Weights of a small mixture-of-experts language model, trained from scratch on English Wikipedia: 8 experts in each of 8 layers.
Below are experts of layer 4 (counted from 0) of a mixture-of-experts language model. Rows are named router (the router's row for the expert), gate (a neuron's input weights, with its number), up (a neuron's input weights, with its number), down (a neuron's output weights, with its number) and show model dimensions 0-255. Each number is 128 + 32 x the weight over its row's rms, rounded and kept within 0 to 255. Numbers have three digits each.
Before each expert's rows: "comes after" lists some tokens at least twice as common just before its tokens as in all text; "gets" lists some tokens that make up at least twice as much of what it gets as of all text. This comes from a sample of Wikipedia text that the model never trained on. Tokens count by the router's weight.

# expert 6
comes after: " ", " |", "–", "201", "0", "1"
gets: " ", " (", "0", "1", "2", "3"
router:056107122171124081130147087188159136117193134130126092154188147128120104049104105135130098177166165133130139131157101155124150146141154172123148123145139115083135129116115144125149156118145060118153092143088103156102142099136107182182126135119173112126136102136120136138142101111135119100079152113130129136126107128118141156064145143081116113147135146090083152153120151122068117101172107066119119168152101148111128079207123152099153125127133231098149124091074062104082117224120122169134138126153087168216109143129094121189088138156086088059104173125068109101130112180105112139129144082170185104138108122115176109150142178138128143078199089078106169162139113067147186134155088123102078160165156148170152092198119136103108116107189178152152174101128091136160111138137129
gate0:188079104135128090144141121117176141081119115112069160164083158108115129158112163075121113110165122083145133142130091151105123163070141151143192191104150156074120106123149088105147183074051116119154166109143124117147140117161098124112195110118100121066108069074171089114114169159076120115213132122171127159065099110123151097112095173145118153151186106121177151140110110145162128129179121116158131149125117132138155103135060103106115079111108170133117087113085092123134109104112169124077159124114199103151147153138082109116184176178186092092123218119056119120116151150131089172109082106196144141189113094131072125115127103139174095129109100129116069103139073103135080153110133124061053099090138138130110126159111124116142109126156181140127111168140176178152108111152123
up0:144101164109131197121097168164211149163107139151140133109157159119067087100158146117138148139154191187125104121121106149138155111111125156160142067098126083173165145109145164137105091145169144044115128104116094134103093156147079131120076115122128167126187153165111092134150106128118134085116167120129127151132186126117181132171132108155135194125132122124102101107090103079111153138139055087137189110133081157200137122132170120090154110100075165128122135152157139166133147108159097102144094153125075127024169115126195074141132129054091155125160153126154081179113175100146105078106112097133177118146126175178117143183149132079142153127102104095084150171139121163147056073116150178144130117173103164097091120096159112179087163165086108136131118098142108079175100074101169
down0:145148148124122145068158105150116114140157154132138110125164050095126119173113127177150103104191103144097118156153137194084153173121147108133093082119096086156135159135141118099133106123110158106147091156161065151104158174102072186132129129148153124181130133171097102162147112105136159117143149158142098104136050092171155130142087148106174108073146129092108132122140162102088152140032087114120171118158115127178143188184103119076141156117142091099120158131135164123229130150101119142103059143073185145087155153163111105125079059112118163107153158096141088048162129114107050092130121107141129124099126149129136060085124155102100122108145172136116109096108142156101126092118159193144093087117144093172088120102066112129148145059140156165196163108112114147175068073137136
gate1:092154158150156120119175188127152079097139111120095149051126180086133143116121079135049043143126090153116121174160122073139147103104163069112131112156111168113162152140119085102154161089157137090145115122111121146148122057117138136118187112113144145205197153124164123157086145079144109101070099167177155132096175186091099076126103162188150153177142107113073157111143052171134163165147142123092114131140120103129127119086132160152159156115112101123181103153121140147091151124167118113084096154078110133153119108155083173149103126157163098086092104123111128115197050134086148194130151145103137203151172132122141195120087102100078143209132123104146130132096102124151142117106125160082182152168132162065110130116147167089126132126085195132105100168141125088132121132153121
up1:135105115088163134128095104058107138152089155122145099103136133157123088167125145132197100137099088127152082219150072147159138157102146158087109089140137129082177105114110127083127147143190162101120214076160161134136149162144082129128077118142189100132103060103147132182093129122137140113153097157119143158118105094138182087064122139151127142122157141170105137164139158136149210130123088171141098085140095151135133085094128119098166126135119143118162151209079153098096185070119092220116099098135111125139170135149056139067084135089086126153139182137141158105184186087125087103089155148142114094161090099169141122117162170109150130155131131137176121127125161094146047137157135110118104169157176135201161096151148137173104097130143152121125118121123186108079105118189110
down1:163135136128155116083140168155120168143117108100111125075106189189113122143163124082140139094095097139082109189138170137092125126182149100184116104140130096108133117144084127102173099119130090127148124095094183097085143174154230091187128163111041103078120138108100123111112127138134095107139094129118153090158164110148077122040157168163098129143106154144127184187124096126122114082127113142176135142056119126118153092142184104139138168104173134112092106213107135099148144120151166153125145101169035122081123180142096065163054163147132112101113155137086105142165150072114118190096076086080145116160122112193161140130130118157124106132120118114153050159170157129060187100117180126119108127134107153116122205101148128145146141100136156106139135088133143098174122124134109
gate2:144142144171162109132120076108134122097157142078121139061071152129124120083159145159119129109128113176112090133103135137108136163092111134119159151113123161047094092160128097156151144121082191114145135096153164153111130114128118079065103101128113108062130148159127144168139119163099153222117087128190190196127105151167157092124122029133128139088127197122143145064132153106147129151178114210123160154156137111141086140123123122114129078136084095156164070129094081086097174134138112118132118161098082098143099113153070157133146076082119161123127135162176028146159088171123128179140124153096109152095132152101102102060053124142108103169091131157125119185184137145107088024121134158189107159109161123149137122143100137135138117115147143098145074108153143139133147098157155
up2:172120139147166170121117126107125102101050118113157189110116134103114147123107103093122137142095115200074125097098134182165156120118140106141052094084098141133091156168155064170102128138155156093102175135118116165152108163121107135150155149151124212156116122139149139160167083156072155077136069153143062094143100091086153138149162210169110129111162108136096115125160089106151103139120158150110089120175158113106155141081098110173141127154098102162148170153183102156185132138098158170128097090111119146207188138084174146083152113154093084160141131146139113143146180144151107166118140178131189141109157139141142119205173036173106171138156134153111095165081089127165178128159090139074099132164152163106134111124141117145141155060092124143106139131097146155103080132042133
down2:102109048102060124144100098146117171145136167173133064082084122083140128126147135113161135098145095145128139131100153115148096221135178142149125125107159175154121167143134137127159088156099167101166061105128132046098173125152151157192103162126107046124096091102102127125123120154099157139060168163135127112152148151154106143134103018149175081135121124064114104122161114073145123069142128109105157137154189135169098108147136210076124146093127103102142140153115134123160147098067126140125093118106173153130137124116124134029092105139124104113110131058089097070120133140102141135158149078130180122133126138096090090127129168116136104138084143188093155078130140098144120137157085103137094090106190189148132111151140137177131142092104080173143151197160096097147129177166121
gate3:130087107158127191127107143167203130134177122127097140141116124151129120063141106131160165135073093116086169144182080102132168130139091188142206124161057124085109084157141140117106143086137093082137139099152165206148121133164146117094176160132157131125141119145148114122137073174154116133131113147127110127132086112126114129146184120064168131149071144163100129173157108194127085086118116079157104145179141123184117092178033121130134135144117188148163130102093142180031115124088126113067093144131083140116090144115047124134163158116106119104128161191145095100168101126118193142181192121160173141110121100138139061086162161133063128153083109068137111095134138170084104163140095122079101087126127149138144154135120150120132118174121096097165120154144105106187130097152128
up3:110143146102121051160164119114132129146112105134161106206150162113112125167082181136169118079145113132140118103118148120159128162168165116123101141138142118123179137133126206133142152100098103098112101099132138155117099088110103144076085192130193083207082120149112092156092140159150170086137110122164130101113160141113134172141028083138095071194156138151119125183066191109098243142160078146115106140089114145090165141099181145091137123154155160137113192079131140117117146086167184118101097154132163124119118139090107114142146122164169137154154130086084172107102070075211148057096062173112105131126115203204149119063137164121160098166132154160156139140106123156138140130149135106117161162135126146130112134123153152103131111089135171120158148125117081160115117123125119
down3:132135123142155181139149111121090135117104082095066122132137137139173106069186110123149134158099073130165164038144105093165151117142087178119140127129060115142151040076108142116152147136109175102138048123123070138103092109134153150141122130144092113168149179134115163143152167122121073204173096078170117104078134116141081173131135091132153108164106134172134092208168139140096134145109112119160102217068097128094108140148195192131155069139045117161135142149149115139122101153126203151110172165115141128109117155135131137146158110162069086150096133139115061160121096095127102149153149145129169107105090098210168148146111158081155120141121151142141102141104126142132097136161120062186102151103077107093131142105175130120123177124141091142099112087083190135140148138090139
gate4:117118161143125145136086146120128048184148151138185157161064193117122117104112142173112093163155121071063073184146137077140148141168129142149179167158135058174145062118106100109162119119157091132136185112080132085067139124128151117103170108124151177131113160130155111136165065101147103090115148104125132107142102104151099100101095123122247185135166163117093084163144159137140134119174150139134138199113177107133118153123109189115143121168078108127133122133130147152107112127162193099161096073155133095103099095115138119109151146158142111163098155156174115105108061148202129129093109164117138169111106111101133110186118121140091108226133150074167158104108150122119193094084126123128148104201090171149184122070083151146138139162149138167136156135174132141114126150110163
up4:122121176109106062108066123048111123161130094120136200156131156100135120127126118121160126126115171126107130104147125111120131125116098096134116202131105026133131096109072128150184176144061119143090136171122118141173064105077096151062125117167144128098073086156152133158128118093167123110170158116129162071144080137132141127112123122107112120112135118104153072151121157136056093140034121080141150073121131116101148177154130138133129173111088151177082075150129149157170093075122131113193152163164121089096108104146132146034116155096102109120044131149111123137105155119175150063082111175131113123124162107194116121141140138138143103099118131122130171095079185141058218082114102145153185148105130131137145073070091133143120153085093134118138142128082129133139099154108107
down4:116124099084178111113143050132098050101154185142119150183195067169123155080191117110176098085118131097155133115160111170157138119163082123151159152138109189167126161092137117143147119207136177120172140181119177163161129134118153100114122127128072095141156135082156152152185156131152166087137120208123129098182096113133190143074183121153130099146154102150224101165072104107119068170108129138093120163111147145130107170120153147137151143130101064092122152113188085168136151135141105095095162100147137111186140148103107190084175121125125122138106123107106106154130153099098151040151157157088100155112116078130150126121091132058084168143143150150057167144135149160122105140109075161132104125112126168130138119154145104140101097196092132154090145130141102139111147151173168

# expert 0
comes after: "\n", " |\n", "-", ")\n", " of", ")"
gets: " |", " the", "-", ":", "|", ")"
router:110128180159128113103121151155124120145168116140138160146185094098128114124193118119161120155134136111104133156140176120136134166114144053123142114109139086124111165159110143084150209174126165116160123109126163095139097158100148134125189111130159114150170153125125122122118107111140163118121117077127124108125089134098162183021148169146143094153066175079109061163117102146166082062084116112124173112116109162136081096116175109118112099163161178099065142077112134097118198139086123109155123088084095151166122120084095134169089087146125095161085095120051215125091077136159139085142146133139185160091140163142162138116106124108118129119146099090148111160104141093142140136107086150181126097081176142110185056177131176138115196176134109167097203143158114138180066089100132
gate0:145129166112072150113089149159117145091181097159098105121156125099135151122149088127097094071133110137134199072162118131114123121099143130147148134119170125154145125180113126177117106134109157193132139080141150047166081109116095125123152205170124149126064174110119159170130107160159096158136150133121115175160148184134108187086161086098100084120189177102157108168162089129149114083115147122099124138122136151070084079167095110129132175115144057100151099103160152168117076110150181151087085166182161131067138117149094074134121132141112107105053125114156193167135111121098073131037208203139158168110153155129078118184102136115121102183107185119133126113109120090160127126095159140149135136086152135133106140164109150055155074145148145121177136183139130136165116124134093
up0:169167149181135140135109135144157150138069076139178130143132101118122133177132079173173115119158088172139114085090089096122171113101158161128129136138143102173206115109120095111155159146197115180077111182155083196129090123154133096095037142091153116183127113109105130071132183104087130101142110175147149129130143208086143106156126111160165145129122166104144147181148079123117081157097071145082121140117142115124124098137124135135137163140138137125135081109106143149134144164155147060103086093154071161124110160118111148071112089182125179128105147082195166164111108155097131131120092161088156114128113149150093141126161166189149071119184085134140152137124194116097147084137106095041148140201111135141123085172076115113190162088078141127082114109161127171091158121144077
down0:152125190033072092112147154170109124123155098106109093123148151078061169115093108116116093088127117135180125138114090233118123144141102130126134138133173205091105069168179100147095147043093124137107131101165120077121126100142130147113118083107137136145093130073129133149151089165143133109080112091080072134134173126095123128086123100145184109110171189151126145134143084129117110168124143167095144162123072086146094105099097168110110173114157149117099146126159130093087119096118149127150165213168149146193147167146127128175137147148085102114139152119117160149142136161132149155094103135181153137177152122169165142193127165185158172150124229096108152101145131184107146129146054113135144137124075116060107141161105171089075095126136151135094130132116084108115142190099102
gate1:109143112076123171176065157187134131134158114150152149096186119069121133168170174172128142082108115085176148142098094134015115120114166115043132148122119146148165085159106091146088150127084143073114141106118156123132099147153126080083151164127141129162081124178170114134110119138130124060085154122090170136182124127130167137096112103170144139193157141144079149112138094173146117155132140122139103127164150129152117161085106059154173159153092116127096122078173128087167096097165134157142090125126100148181159116142123154128072171139119172106139174105195195144109166117117123142070196151184123088125125131176129071137159108147136084155117147099134087101131112098117160111089153098139127142094132127097149129118084099092128111162162100123113175044058126181094088100106047
up1:175110067142097133113100148098099094158069116132129085140169135118148156175137173186155138099192130135086078122137158187096132084129129136132143119134087129164100159130164213135138094086093139185224141183114165088091156107096151224139178152129131082149149169116137112135125151156126206133146120138145108123107178073102113118160089141107151133129097114127151065145115140103098137128094110114108116127128132115115191092116109116166120135083144151103130123244129132127147122135104154145081147185140156090121107130152094140168115157100089115146113081113133104089115154142110176115192129153149120091153119102113151078081084144122113157111116080137105095113092167114112132150060129104209120077176130148155139194212126168091159168147095161099157117197085125070135113146137160
down1:203111104144163117154143147089058113080036116142120087169088075097109108110169132127122092111141116113103114046138132204135184168157123142181127120127167091123096135121109086130153102143158135102143099099141085125166125100157121112164093141089132094100169153082133166104153184112132191113128117092094196094155118147057063162122159116088117114092111064115106136138110152158106131102089162138046140093092138160123111135097150134182089145145180084123140143136153122186146123155137103120072119156133137142115092067101101148072154122187131068171132107102148085138087142147136149084171132159053142107129099145085147107110085159155080100153092137182088110161118085123104092131127104138117111099156218155136172149091110175152084158110191174151129119168151090108112090118140139
gate2:180108134146126153133109139138145224052141097174132141100140135143162164110136106110091088129069150139110148190159195157158171090071115116168139131112124158146121112230112163143108134082098163123207135131105136112113134085069124117145123134099132175142159103151130079110096073138102090145111118114165156103089095112078124114105081126123113141181108110114071062184133151139154106091134106114190141159125161144162163125155080136141111126105145161153180127173117106114113131164076149107188068141168135094144077145091145139178110222140147081099162050163092125137147156177154168167132066140085115158177103163145149098119189175122196097097115130124092142130192108127134125118153130115119118166127116100103146109132156145105102090106168179066175119104143157160145133117085102
up2:132130133156222151106115102128157079171062164065136049181147192097150156161127126104092148114128178137160119134118105179176143120151080127125128182177191165128092165096166152120099120175157140158125100137104128117159137167148116118160131078116161177122136101125189132115170116140120092123164133097101136159112164153170136086206097118092151146158195125114084120132074161164191108138148127168145187119127198136145103180162157163113151050156125123147097143168130095118083053115142143106118126114118142059093253106097155093165128149177103110107145185157102107094143163111121112114141109126172166116111168100113091144156124152113147147131097130111100087131093137103169111039089126110089102080078114094112148135143093145153119153084129153139134096168091136127122120107105131
down2:132149138189169081132159112095098103127070157082146095142100100122100131108058180069149087176128089120137141149153085082084114124107146177123178102194159168100134129112132132176129046103192108165136113146099111127139105153169160123151073120045131158148087120115158160120182171113106142070137129088075106167141151139127069146109132113081156165107103089103114075149078137162109098169144152120105083105135120079120171118171174151121145113106103138128059080143146155148136087177207124071076116105140142100143163108160130184134127070146160163123134178156108123167171119110141108095091127147183156083104109105092163131164111117141070126122139126121114078165108113115127117100087121063134078136145095183133175137219149144098143073163103107191154149147113099133133093114114115
gate3:121065126130127144115139164088077190174109122141114125137135122110116150143073093136107118131089085189089126154160089179113159172136114123164113123117113112101157182097109109080128171115134121115100165124140154143142115099159134109124173132096139200139060201117132149197078142115098160106141118163130154137146140136126105162105065168165182108112167121149064162161108156102209178153096076106107133084101152119048079103139130132070191161164114086101105162152120131122128085080097149141146089130109116164159071132154119073106117124109090145174135152126094122184084106139130093069127160105079189138079141087107127154093140114136124143126103094178082154105119112079156131114125103160131149108079087159071140150169067097096129111152137070164096121116151106147233182075134092
up3:121127165177118082113139123114114111165134082078179085114089148120118139082082172163170114124108161152113133151141122154123098075145138078144178169115136104153138130163148151140121129119135091092122169112179138132084130134178141096116088133063117147098137023136057160114096149104130171130108112115096092188200143087116165117152135144140094090164115114102103097079139146137179103157153128137155102088152134123088116154051102119161096090148099141134170110185116094130127168143087171142142179177116112145186093127070151037140123117115148130112162104131071113114089144120105218114100112158099122149146132123123125142131139211158123131160103082132136141150159119172191114196124141134133158128162113097133144181143068165102073085157040122100113201122212126146132129104107073
down3:160135140145135106106205152112137101118142106061118086130176051109119156212126150101160128133117082108129137168123122157163096155149162134089120120157126150141128165187087112126093094108110117076128131069080128163128125168131171144142141107150170164086096100118114172148144128122180176132083137158131137126188129100155083119093115140120101128091131138129135149152125146101119106173180066136202173133145181130131157108106117134093125134192118129175138064126179119107065176157141129122123153125142114166141124112122143151149125152122062164152131221213095117110084130124106177151210160133088094115101185099129117147152091120152116113169109173065115151070142108098180139175082133090122097129133106211078151114149133057089116064189156131141161061149141118107173132133129174
gate4:101140147160136151183105172146122135123162126163166163135101080090108158124119144152151096188194076146138092101102167171154140117165109175141148149144097137125107193160191196119157072115127191159110127091091163076143106116174123165111148104166112118176155136155109136079134183154110140130080192119109116088140121107073112120141108085136166117138077144071152146179130134114136117094148092116135147170166117142139079151125087088208089156100161118109165145103097110213138099148158127159106095116094090106107076132114128140074108074174157147090097070136166110134120149158073190123123132101111150116062075153119103107089117100096049132102072110133158181137113121144152130127107083170169136163180088120139148172111103089086169118112068043115127159137103128118134095091172093
up4:173132148151169154066112123100146125126059122155123127132154113151081114122185096160157109103070127122110148117125179162104146182166141176128136145137175123138078153162129075136079073164148110168169122122137098131112169118061137102127137095132192143073113135123161091076132074119117121150171105187145133107121119204148104134148095141107139147093171038146054132131099145140100165184124114168174074150109110099145141128082113196095145136181082137172130115124105118149150153104128231114148127108116126098163170134113129091156120146166123080175134055079163147144147057111139096146191135094127160143140158097156105108065136123144137113100204085152092065094156126138178130115114152116124093098132172126164049153108167130161119156123127114153164170161150206156127140139142159
down4:125065140129094150083127124103080161096159136135112115199146133100165143105059154074151130068081126117120159125198089095144073076138089090165135105149117125186160070157133159101190113080115107135123164097055124104120116096133107122125111127094089195126107147135150140125092093132187156117111091143128049099140091162134103111135114140181126160104141180198087100148117082116175154120139148102096138100070143090168100215120121116100106118148167107127118060110140151084085166090145168115157172126103071172103124168172160136166059166097113141060131146173097154085145152115107118067095158145144113135104197088108150124130127136163124126119132130090138179138133109094166079115128129139103125126103128112146109047170144091158132069078190104131109123181140131098144184134124131

# expert 4
comes after: ".", " (", " \"", ".\n\n", " is", " as"
gets: " a", " the", " an", " The", " In", " was"
router:129103125144194079131110126196082125119149091133137156105141116094128131088153058119170099114144106096136121151170133171071133139086143152153152112208109088113116153113102163172187170109139144065129129038125042120126148139145150127170128111132154090122143128131098134169101095084092160051187116114155156118089129158099120140082134156163178085172124135133139180106157149057130139115157131086142143115109121123190135096134151131119148119167179171096098146125113118075081137156128118125124100145148130142127074158096057121124105120146108165109143180157089129117051082129097040216175142089123134116081103147132121130133125129109102141172122131109145113217098127135136166121083113147107113125128146056191164097144126134116135194120200158084091116148177074132144085082135120
gate0:106118083142111139099169094155124165164063088092129138141126136128153105137227128112190008125120143132111173149074100164096135128133105151078111104125120120156124137161150134133111110136116130134098091145131152160110159067111197117178167146105136174080103165136112132195148154124147124137166135088149114124159080114169106123170048160143126149133186127120121155137176102135151076155164141137084150151162127150172120139122156127075140084122122070129101095119148089102099088115071164124171130092088120085134154132204100117165148186133033149153074080113050144088163180130128199094144158142098124149129125206151141129098104126112127119163151119129134142134099130116162105170147085121086080130148112124123144117168129160147108126182212101169104157101078130086102184161097124
up0:123114172149097086128145103116149063145157158126084109104167089139108085103137148121162126068066066136156111145126179147149168127092115185121168158102127107115161122094116163133141081113140173180147099088110152095125141095142079118118108126167093114230141179097129123068132080075139108179150190132140145127117089145158142134127145121123118170081082115178134098102097175169117103125087141148079086155092184154096116125135147086161093088152131122125134103155120159185155150071103121100123143136067138114130184100156152172121138066091138159062115112079169151134124099058142109140057138185072165188155108172120137128096110098111082198147059142137163139139079093100136122062143129126162135122151113155130081120182109065122132101115124126181147139096097128114102119128205180
down0:151130114166180125164137167072153162071123186072175137110131114138115112091129088096131122145184071139184121106097114122155108119126185109099177144142118133114150103079074110089153166142166091149107091126156141109132119111131100070153097137160127061119133129127126108122083068130183140175073146147165147093105136114047099099106157123141104095113146036140165159097135121201098143109137143203124194117109121194148108135120127113102121178171083162149127118115116128136141069113095159118129099112154108138058185154172206170168100143089145149159107126083178123102140121129139127117151145054174158105153186121088099091122096099164097166164072137123141135117075148140193125080133136197146153162146156140108107144140176107176079122094178155155155147129145101090122069090133120
gate1:159172106077146082184171165158155139116150135133138082182085087185150195104135090140125140091165132180117175183117112130162120169087228123172163153188118108136113097080097089122116119154085116104135136095104141150139122123100129152096115109151163139144142147093071121090101117114134244133091136066120157156103117122168128157166125133093127144139103128159095136128060179150174141079142172130127116151153151138065176101130111126147067148117067125068105129075227105118108145121168107116145153135152161145166101167090090129141119102081088120179171131180112165157116090133166105155186116139111129105114119132141117107138116165190147121128057141130146190134141162119204136104138136144131166123068108118120161068178108152129088105156106179151117178102148155105107091147150142
up1:137131110115107149106160131084137104160150156177117112139139160074136152153115179139095114091148168149132108155099111117119223091080097153165117114068160087092154149109112131149154080157113124162091086141131086155103164078128111091104132123166132164143152122084176083112199109114128116137087131121089192083120108139129127061114111083145169108125093214150142168084087094150086160146111121149143125155143076100101057186161133162164125111167142162157160113109089150154117117130105149202180130129117144104172152099161104146161101104103133128120163093205159173147145139095100098071048120143108076124122177087075140118118061155118160174075150171138189053128138099118135109109152110163124149128145131147142094111109092143073124105117169052153121184167071107178114155120122086
down1:151139134090092123059161072150172143133178113138191167137129075138153140104130111127111093149139100081118136151142090143126205164138145143118107144132112137166117117176141159107162089144157139149130064104143164146085153081121140111156151150125144085201187089106186135111130118101097103116120144129146139123147104087123118171072129137149091136130131145160156128168077089111150168125129186157129136135135107143144147045176134155114152108152120175121142130165139126129061141142012127152168202130101123136142143092053136194132102120115152186081091076117173140134127093132142134099096142110058171106162087173072101167114080185168119149090158117130083117155174172153141124115155082132092103197154187112098140088106148084161079180136116198158101142194136108091115118092102104
gate2:082116132101141120161136080147102121149128080144145098144171178201107126136078086167114071171144177140164141149180115106085099120126108063126133145127143092134196134120090156110140143109171147090113124129125089111093058134090162121145086119146106122127153148053094144162069168103144108119195147087103134161165136089165039097120185096148103161131162084190136108154133073087178120130136103174194135143167078120133170109106170171083123145110135132123079143116140111138143099132092093103163176146141108104129156141119168136116049151079141163170163126131093129127061114133175081172197088123054165107113170140145092131140102197110181198164113125102086111091160137111088107133088114163134096137133152173182177116147116115161124138107134187127140122105094104113158177126115099
up2:150150096099130171134116134081172180218080096086123187148162126112097078111206157079073146169116112160126107085137141110144175147167124153147102167121088193153156127222132108144097118103157099146137122162098129139111175128124169096127105104080107133139163091156148095095172139100159082161127146166114165129212171132112117135115065091139140112119130122136114174139167170109125131095132159150123079134140157115172085082141134135089159121095101112158136071169094126138176138107138119115153104139104196200147040134150143138178126159149124154095170104109170159128154174088079181108081141089096109152165096134111133100117066092139149114140133106174186167128194120130151080131097081097131111094187078113094086106145139160150107131145107125176161170116097134126144147072197123
down2:150165109078116109175133092182180123147138092120191126137154124143114074152160084121164165094115150119136136127168148129045106127138098120079096090107088050113151133169145062153124132091065069069122123143117089100142109059129113109104083101121096096154073083121096157129146172106090172082110119123145146111133133167141064159215156117157109093135150085138141138094139062140188119124087158143073127187133152105142169133134101081155146175164133102140108161102133153158121159136092137079131078136114129165101093138090099123102111092087121196160106126189148117155145190133100128157200137128098137129100144155111152118132113183082124154163180170103126152178158131143119133092133147116122141121163108130115136111172130120152088137081111136130171141165135091146109255080161095
gate3:130116151067108153166132062164131129091131123119116122122089085130113147127151102119124108089183099059142108136116107116192136157147124132106169084084167212108126104090167157150082113112157110113132141152079158082112115104172119142168095115121141141155141126140105110089125131116078092110087161167155122143110170151127110081109094120095158178078134117147116097119092131138118151120130173118020140177162139174129099178173073126153173135136126174110163112181146165127126154112106074122121127098046120099104112120137037144148116132117110087080142105150122180125139086090156140160085051163113120119145152149166137081064057075117105147045174143207132079121109087125121152117131183147122098137114116153174104124108130107180104124091179136136115163138107105102085045065151089
up3:132147170103099120105125136079055094162153131073172185147131145077116080111158151219124155157118153111071148099110063154089103125145142119115187148120127128112116095067132166159216124072096148133107118145156104149029132129126102101083144133145126069170119164148155117127180145170096110223128099151116130076114098061137076111173142136126186160125081163094135158136155136107164128145133123145039130137120135104120076103118188103139087142059166083156146107101155124120161104148121120197147140144106152107164123092138116117153123140137175072157128130064096155166131179121165146098104114195156104107131100127050137150122071137136120107136092133140116152141138173123085131131113130118088126090115149111139084188097136139150101093129101080159136144057132141086185132159102132
down3:080155127118139115143141142167152155109118138050143175089175127127047118132073163120128102104138205109098099128115146164107191090136161146137199146115166130116040163142122069154114146103131159113070154102133089225133116121142132157154130149130186111089106180077129062143162111150110120117085124135152131209115121189115132164215137092168158098115154117133110123116150097146140034123136097127135098099054127163123096116161173165087109090185135104096126154116124122119160131121090144146142081149169133103102136150086134093123148184098145174100124184096103091177100142136089104095145114145138122151129113136063131078109077101144089139123106167134143129104111126094136140151147135097215125123148145103109100130082156132184138120112086128136074056134128083128054164124161099
gate4:162144168139093126093187112095077172131119074089143176122167133163107127131103078096153131188183149099132109018085121180093140071109117110102139163160197096150108100076155118137108099150165158102123162116142101111125166156122106128192163101125157196124118161132098129132120110122075123094116104093119074210112181133158176176066120145092147136145136205110182189100180191153116189131139138157145168110157144116149140139145177090091127130140157128092084133128169069176147128164093091133123157146112104152106107123101121115134102138074156131122102132117109165151064078131112088121127084099176120093120090128074119122125165061111135141178099074137176189126105140107086126112137116167091132098103107109187172093116097092050143111159162162112096125105113139126127109147113104
up4:155143103111076123068115132106132136108072167199184116070161094103097170096143106119131123096124133125076110104125113144198131137094198161158176105132143156155150146101119124140061110122192102088193138141102149109087093133084179145163102145144167144169155093138098144107111140076125114080182148118109148116184101151100106119115141061100121094063133135108077117129106165102127122201123161072124090120090145169092129116178134134158107189109098157160145099122108110144141097048162151122164145065143112204097139159233150183137145116128103153089128135100154116159111165148109128157137102106097126132127063138164094161138111167091114067150120080146148129144104172115156143116195043112111161101147152169153098116147124181104124069075088125098099133170134157127130174132143122
down4:102105140136154072137128080103165132130160048092099109134060185165148127106076119181112147112142114087152153101096140125130144093099152131116098139086068059171142160195119102107126181118095106121137185154141132173084130110132153118044116104122133065085147119111154169123156144119179166113129139137126143129131056115150093095193126127097130058155101096095145152067074132122123113074144176130098125102137067149160163062148114129165125174120193199135177130094097188081126139121091097069093141151090115112136148143126156151089123096152169152116130168061082130120150240112128132128124131053136129126189105138163125091131143108133145145082136102099166126069133078173152129170113130129085117162118100149094084175098153169153117130137127099102084124137135116126127095114148175